From a checkpoint of a small mixture-of-experts model trained on Wikipedia.
Size: 12 layers, vocabulary 2048, 26.5M parameters.
Experts: 64 experts in each of 12 layers, 128 xIELU neurons an expert, 4 picks a token, a softmax router.
Training: a variant of SOAP for the experts, 824M tokens, 8394 steps.
Below are experts of layer 3 (counted from 0) of a mixture-of-experts language model. Rows are named router (the router's row for the expert), up (a neuron's input weights, with its number) and show model dimensions 64-127. Each number is 128 + 32 x the weight over its row's rms, rounded and kept within 0 to 255.
Before each expert's rows: "comes after" lists some tokens at least twice as common just before its tokens as in all text. This comes from a sample of Wikipedia text that the model never trained on. Tokens count by the router's weight.

# expert 30
comes after: "-", " (", "\n", " \"", "==", ":"
router [179  99 174 140 150 103  98 145 149  79  95 145  95 197 128 100  95 113 111  68 184 125 158  93 131 105 119 119 153 145 220 124 156 116 110 129 156 115 141 133 153 135 157  98 187 126 115 122 104 154 122  92 124 141 126 130  77 114 135 111 168 104 135  62]
up0 [122 174 155 154  88 144  75 102 131 114  82 116 203  87 163 114 118 120 118 171 222 157 135 108 125 136 122 169 141  81 127 139 125 108 217 152  97 123 154 146 110  95 147 135 104 136 117 152 140 165 132 160 122 106  96 133 164 179 180 144 161 112 191 189]
up1 [162 129 136 153  83  83 144 102  92  99  88 150 148  72 175 106 132 104 120 125 122 129  94  96 144 102 124 112 100 117  86  94  94 141 173 150 135 116  81 104 152  77 158 105 178 104 153 155  92  98 152 122 101 133  95 119  82 125 117 139 138 111 183 104]
up2 [119  88  98 121 105 127  60  92 139  87 134 124 133  98 155 108 118 157  95 133 192 159  97  99 159 128 155  42 131  80 118 108  81 125 158 149 118 118 120 112 105 102 139 102 117 104 130 110 141  69 107 181 174 150 106 100  58 119 133 152 140 117  47 122]
up3 [118  69 172 106 170  48 177 101 129 138 127 177  85 117 114 145 142 129 163 143  69  71 148  91 165 107 113 117 113 159 172 115 113 114 126 142 132 134 112 109 125 104 138 177  73 176 105 116 115 113 138 138 149 111 108 115 123 154 146 166  54 141 128 161]
up4 [136  88 120 111 117 139 193  62 192 141 161  69 165 182 142  81 158 129 111 179 136 168 118 165 130  80 194 175 123 125  82 176 144 137 147 106  69 135 129 125 104 162 111 161 113 209 121 140 133 102 101  99 160  99 116 127  89 151  68 131  67 148  68 133]
up5 [ 42 116  98 107 100  93 102 100 132 112 116 141 137  92 164 161 168 153 129  74 162 114  58  77 111 116 132  86 127 134 158  91 108 117 105 163 104  74 114 112 150 123 109 127 126 152 146  58 158 148 125 173 145 185 126 141 106 138 167 147 134 159 156  87]
up6 [167  96 121 113 162 115 158  93 144 110 161 172 111  91 112 116  89 157 155 167  85  89 204 185 128 166 114  55 102 135 123 188 115  67 126 124  61 209 137  88 119 131 118 113 171  65 122  94 143 116 103 186 131 145 116 107  88 156 125 153 129 111 157 159]
up7 [129 201 111 145 120 150  94 116 166 167  94  53 116 140 145  82 151  52 188 127 101  97 153 143  64 128 134  84  49 129 110  81 137 165 116 120 111 153 115  69 160 127 141 170 125  69 144 164 167 126  81 116 119  79 164 166 185 131 116 114  84 106 122 134]
up8 [146 143 148  90 150  85 127 190 176 106 115 157 166 151 116 129  68 127 125  98 107 148 117  74 168  92 170 133 103 126 137 140  91 138 115 148 142 143  73 141 111 114 155 119  25 124  56 162 139 102 100 149 133 117 124 101 120 106 147 146  68 206 163  67]
up9 [137  96 164 157 145 124  75 116 137 168 145  75 191 143 115 194 147  79 109 133  70 138  98 122 158 113 172 171 106  90  84 162  95 111 188 124  53 119  91 175 136 159 118 110 152 140 225 114 121 128 130 169 146 115 173 136 139 168 198 192 159 155 157 203]
up10 [137  87 166 128 153 101 117 105 167 132 141 128 107 162 100 145 151 123 116  72 139 196 174 162  98 113 110 159 131 118 109 139 135 157 178 120 123 126 137 119  95  88 108 141 148 119 139 128  72 134 193 113 118 183 106 153  93 146 103  98 159 133 124 151]
up11 [104 112  69  95 133 165  55 147 172 193 135  80 175 184  93 110 128 111  96 123 113 154  92 134 133 156 181 153 152 115  89 118 131 103  94 130 134 114 112  88 153 143  79 138 106 109 133 123  79 187  51 108 169 111 137 108 147 151 179 187 179  90 154 185]
up12 [118 134 146 156 119 108  97  70 107 194 145 112 127 111 169 125  97 161 127 158  75 129 100 139 113 114 102 162 122 132 137 155  90 129 107 119  89 154 152 171  72 179 145 187  68 118  95 181 166  84 108 139 176  90 103 103 171 162 151  95 151 116  83 147]
up13 [157 129 114 106  94 184 121  91  85 147 144 120 112  89 107 116 106 120 176  82 154 126 117  96 126 174 112 140 179 125 136 105 124 155 184 114 115  55  99 117 151 143 131 144 124 124 102 150 148 162 104 110  81  86 144 166 113 150 115 147 134  97  86 119]
up14 [210 132 167 120  87 107 139  81 123 111 119 147 101 141 165  66  96 153 134 131 173 105 114 124  82 168 156  64 124 122  41 163 118 145 142  95 149  96 126 134 148 130  83 146  91 110 129 174 125 180 104 120 146 161 111 145 146 137 155 145  81  89 114 188]
up15 [151 129 132 155 153 206 183 124 155  81 124  89  93 180 116  89 169 135  69  79 229 137  99 149 175  78 105 101  92 151 109 155 113  64 116 160 115 147 112  93 118  73 143 154 121 123  91 134  96 101 151 128 163 132 133 129 107 137  89 190 128 101  76 176]

# expert 62
comes after: "h", " H", "k", " K", "r", "w"
router [135 132 119 152  96  88 166 136 131 128 137  98 114 134 132 159 115  50  99 131 154  96 138 104  80 109  90 107 140 175 151 134 152 111 118 104 133 125 124  88 159 133 107  93 177 124 134  94 114 133 184 101 113 108 157 150  53 108  39 159 135  75 119 127]
up0 [146 150  90  95 168 112 131 137 146 150 149  91 107 116  82 141 100  72  76 131  90 128 132 183  74 148 102 140 122 136  93 143 115  62  61 113 216  44 149 162 115 103 102 154 172 110  91 136 119 150 146 125 103 139 160 108 173 105 154 128  92 145 124 153]
up1 [120 121  82 151  54 126 210 119 104 127 125  99 166 145 104 125 152  96 140  70 173  95  92 165 114 101 103 127 123 121 130 156 121  84 152  92 105 139 112 136  77 115 130 132 185 107 137 119 107 136 148 118 136 175 189  86  99 105  60  93 155 141 159 120]
up2 [118 114  93 199 154 194 110  97 149 132 145 187 141  90 143 168 120 161 175  92  94 142 133 117 137 128 150 107 111 131 118 107 129 106 104  51 141  95 109 170  88 171 164 136 133 167 163  92 108 137  97 131 156 132  66 161 146 113  87 137  50  71 166 134]
up3 [152 105 145 153 152 131 142 120 126 148 170 105 169  45 132 137  79 143  93  92 115  92 153  86 147 133 114 197 142  63  93 126 105 176 169 137 125 111 121 118  72  98 173 102 112 157 109 201  94 103 154 147 100 173 132 114 133  99 117  69  92 120 167 135]
up4 [141 107 132  83 156 140 124 132 183 179  76 145 165  98 183 112 183  98  94 136 124 100  85 129 100 149  90 118 169 136 108  89 178  99 123 109  96 119 122  36 203 158  90 120 119 191 116 119 117 137 137 156 125 114 141 163 183 142 131 102 175 118 131 153]
up5 [103  43 146 145 166  70 186 124 168 109 124  98 139 135 126 128 124 101 132 133  89 155 163 168 157  93 117 127 138 109  87 164  94 124 121 131 147 132 128  72 198 125 156 147 108 140  74 119 134 105 144 138 148 100 108 147  96 116 182 145 106 100  97 112]
up6 [ 82 172  96 138 104  97 132 144 179  68 126 160 142 101 140 129  99 158 120 121 128  77 150 126 163 186  95 101 113 175  99 172 184 101 130 179 167 153 124 105 141 160 152 136  84  80 147 121 111  82 131 123 112 114  73  72 104 116 104 178 140 102 129 111]
up7 [122 127  83 128 130 121  91 106  98 127 128 108  92 169 106 171 110 152 136 195 132  91 164 123 124 131 141 169 152 101 155 129 104 143  96 120 111 110  84 149 135 116 107 115 100 128 116 153 101 200 115 130 138 121 125 124  35 218 131 148 165 111 135  60]
up8 [155  83 135 150 104 117 118 162  98 140 208 113 169 135 141 173 131 179  72 136 114 113 117 187 135 122 154 140 177  98  55 134 110 116  98  56 104 137 127 119 133 194  92 150 130 150  96 168 149 104 113 129 146  86 107 163 154  95 142 198  90 158 118  74]
up9 [183 117 117 150 105 122  94  71  98 128 138 104 141 139 136 179 137 133 139 123 121 130 195  82 153 191 112 153 125 179  96 147 127 139  99 114 169 127 130 112 192  90 177 125  83 148 143 130 117 101 124  89  65 174 166  74 122 123 237  90  89 114 144  61]
up10 [110 117 166 156 138 154 146  86 112 165  84 105 135 151  94  58 139  80 136 160 162 191  96  55  77 121 105 153 105 160  93 111  70 127  72 142  99 135  60 139 136 103 114 100 127 115 203  82 113 186 104 144 140 129  82 104  95 174  89 132  64  88 132  96]
up11 [115  63 141 139 115  97 188 137 104  78 108 170 114 150 130 115 145 165 150 198 147 130 161 109 150  84 110 152 130 166 161 126 168  92 103 107 134 129  97 135 137 125 119 136 177 142 129 168 193 124 155 159 141  95 141 131 131  85 168  73  91 125 132 120]
up12 [126 138 112 210 136  86 145 116 120 129 109 112  70  97  75 117 106 136 171 160 121 166  90 138 127 101 101 110 121 152  78 111  85  99 180 156 149  98 128  95  93 131 111  38 188  69  77 137 151 170 192 107 111 149  78  90 159 145 138 109 183 145 141 109]
up13 [111  76 102 183  76 125 190 115 143  86 161 123 115  45 118 117  94 132 181 137 201  80 141  95 154 159  98 128 110 186 134  92 130 136 200 148 129 112 158 147 123  83 174 104 132 117 106 147 122 134 138 130 113 173 119 134 129 171 149  94 129 114 122 115]
up14 [ 84 133 107 198 102 112  86 155  66  60  83 124 128 148 190 162 111 111  85 138 101 161 105 143  96 168 138 127 137 138 122 135  88  79 107 126 132 201 176  83 176  67 156 156 134  64 157 131  91 112  95 164 147 124 187 156 106  92 118 123  99 148 112 131]
up15 [161 107  67 102 111 165 113 138 111 107 136  78 117 169 119  87 161 171 120  91 150 101 141 132 126 138 126 112 133 114 167 174 110 106  90 105 154 157 108  93 129 108 141 106 156 164 112 209 137 143  99 144 174 101 111 101 120 121  72 142 134 115  81 186]

# expert 13
comes after: " |", "-", " (", " \"", ":", " the"
router [188 111 125 156 138 108 123 116 133  96 116 157 132 159  84 120 143 121 101 118 178 111 154  83 140 132  91 128 107 135 144  96 121 127  80 160 124 111 162 162 178 104 133  79 134 100 117 103 119 139 158  83 103 115 143 128  69 108 112 120 179 111 147  43]
up0 [205 124 138 138  96 113 126 122 148 143 135 113 102 138  68 129 144 170 106  75 152 117 143 143 144 163 156 100 112 161 146 106 105  84 119 116 136 166 104 170 171 181 145 135 102 126 144 103 110 152 119 171 114 102 110 179  90 108  70 136 135 110 160 112]
up1 [103 136  92 161 182 119 149 113 138 123 146 119 151  80 115 145 134 127 148 129  77 108 177  97 156 192 163 126 163  96 104 124 143 159 171 132 174 128  91 183 110 157 170 142 108 124 118 104  90 125 140 110 126  77 101 149 119 119 101 141 138 117 150 147]
up2 [ 39 120 153  75 165 178 128 126 133  94 137  81 122 132 155  61 123 141 171 134 145 139 117 107  92 136 140 103  67  92  86 124  82  65 152 130 124  76 167  97  95 153 139 150 132 120 118 164  49 146 123 112  92 102  94 178 128 153 177 187  81 123 151 121]
up3 [128 118 188 113 153  87 106 103 126 132  92  74 108 153 153 103 145 149 153 121 110 208 135 127 125 100 171 141  67 166 150  52  98  84 128 101 132  80 135 120 155 155 131 117 164 146  93 112 111 161 111 176 131  99 172 146 178 101 174 102 159 144 160 130]
up4 [143 141 152 104 169 117 170 111 178  71 159  93 100 155 139 144 145 171 132 116 104  82 120  87 118 100 118 133 143 197 142 122 137 162 188 110 121  84  59 164 222 144 166 122 104 144 107 108 103 133 146 125 105 136 151  78 117 159 134 153 132 143 104  71]
up5 [128 100 109 111 153 146 142 142 163 133 123 177 123 109 111 107  89 145  85  72  92 167  80 129 146  77 124 125 105 131  91 100  86  84  81 146  97 137  71 108 157 116 126 124 145 132 168  93 144  87  67 169  99 156  92 170 104 151 149  65 158 205 114 100]
up6 [130  88 136 138  98 114 133 115 169 137 140 204 159  84 118 120 120  97 140 104 139 124 185 138 159 146 127 129 126  56 143 116  81 158  87 159 173 116  94 104  96  80 126  85  90 142 173 106 201 159 131 147  27 142 128 120 116 119 104 126 184 163 112 114]
up7 [119  74 101 163 166 138 121 102 149 160 150 169 172  74 114  68 116 154 175 171  72 122 158 177  86 106 119  64  94 108 175 166 159 162 150 163 104 145 211 159 143 129  81 179 158 123 158 117 121 132 128 149 123 139  83 127  97 105 134 137  62 162  73  94]
up8 [155  96 127 140 105  92  96 167 163  86 160  60 121 197  88 184 143 175 140 111  73  86 103 119  95 166 145 122 157 126 158 133 147 130 107 146 142 159 106 154 146 128  98 117 104  84 147 148 149 109 153 102 121 137 104 162 137 144  94 115 116 138 146 134]
up9 [219 148 123 179 108 111  96 124 199 175  76 107 108  96 121  73 108 126  97 120 152 115 102 178 119 122 121 114 135  83 120 110 123 143 171 134 159 128 132  99 125 120 107 113  64 154  98 107 151 126 136 105  94 123 119 111 118 143 106 182 170  66 140 115]
up10 [170 103 174 128 168 161 119 146 125 143 153 125 176 171 151 169 128  79 163  79 107 132  89 102 202 157 170 109 197 137 148 145 166 141 152 128  74 116  54 149 156 155 179 163 129  77  85 119 132 115 137  99 145 111  72 120 119 106 101 135 137 131 150 117]
up11 [ 67 114 121 157 128  94 102 116 106 129 162 228 188 136 140  81 178 131 136  83  93 105 163 157 135  83 147  86 106 134 124 154 145 143 135 166  64 114 145 112 122 143  93 142  89 130 126  90 178 169 128 146 195  95  85  95 125 161  69 104 121 171  58 123]
up12 [153 103 140  86 165 131 104 119  86 168 162 135  99 111 109 137 188 112 108 135 179  91  70  90 128  37 163 156 104  86  89 126 131 201 109 163 121 164 120 156 163  96 114 164 111 200 137 166 150 128  96 110 115 124 132 115 193 153  97  94 119 147 129  94]
up13 [173 101 151 116  91 181 177  87 131 116 165 120  92 103  71  68 122 149 166  93 151 139 115 119  79 140 214 201 129 114 158 112  72 171 131 105 127 119 105 155 148 147 124 110  81 149  93 191 131 145 112 141 110 156  82 184  80 144 165 163 128 124 129 121]
up14 [ 88 111 103 112 157 153 194 181  78 150 152 129 111 111 127 167 161 113 132 183 152  92 123 145 139  49  75 120 135 104 180 150  92 132 158 148 122  65 145 170 138  97 156 139 135 115 125 165 106  80 139 121 127 146 103 152 134 121 155 115 118 145  76 174]
up15 [116 135 133 179 135 172 109  67 137  76 114 156  69 142 113 126 108 118 120 132 173 182 119 112 153 129 118 180 169 152 121  99 115  97 159 126 140 137 127 144 117 139 111 144 185 185 162  78 106 112 136 141 144 101 102 162 142  33 121 114  89 144  54 100]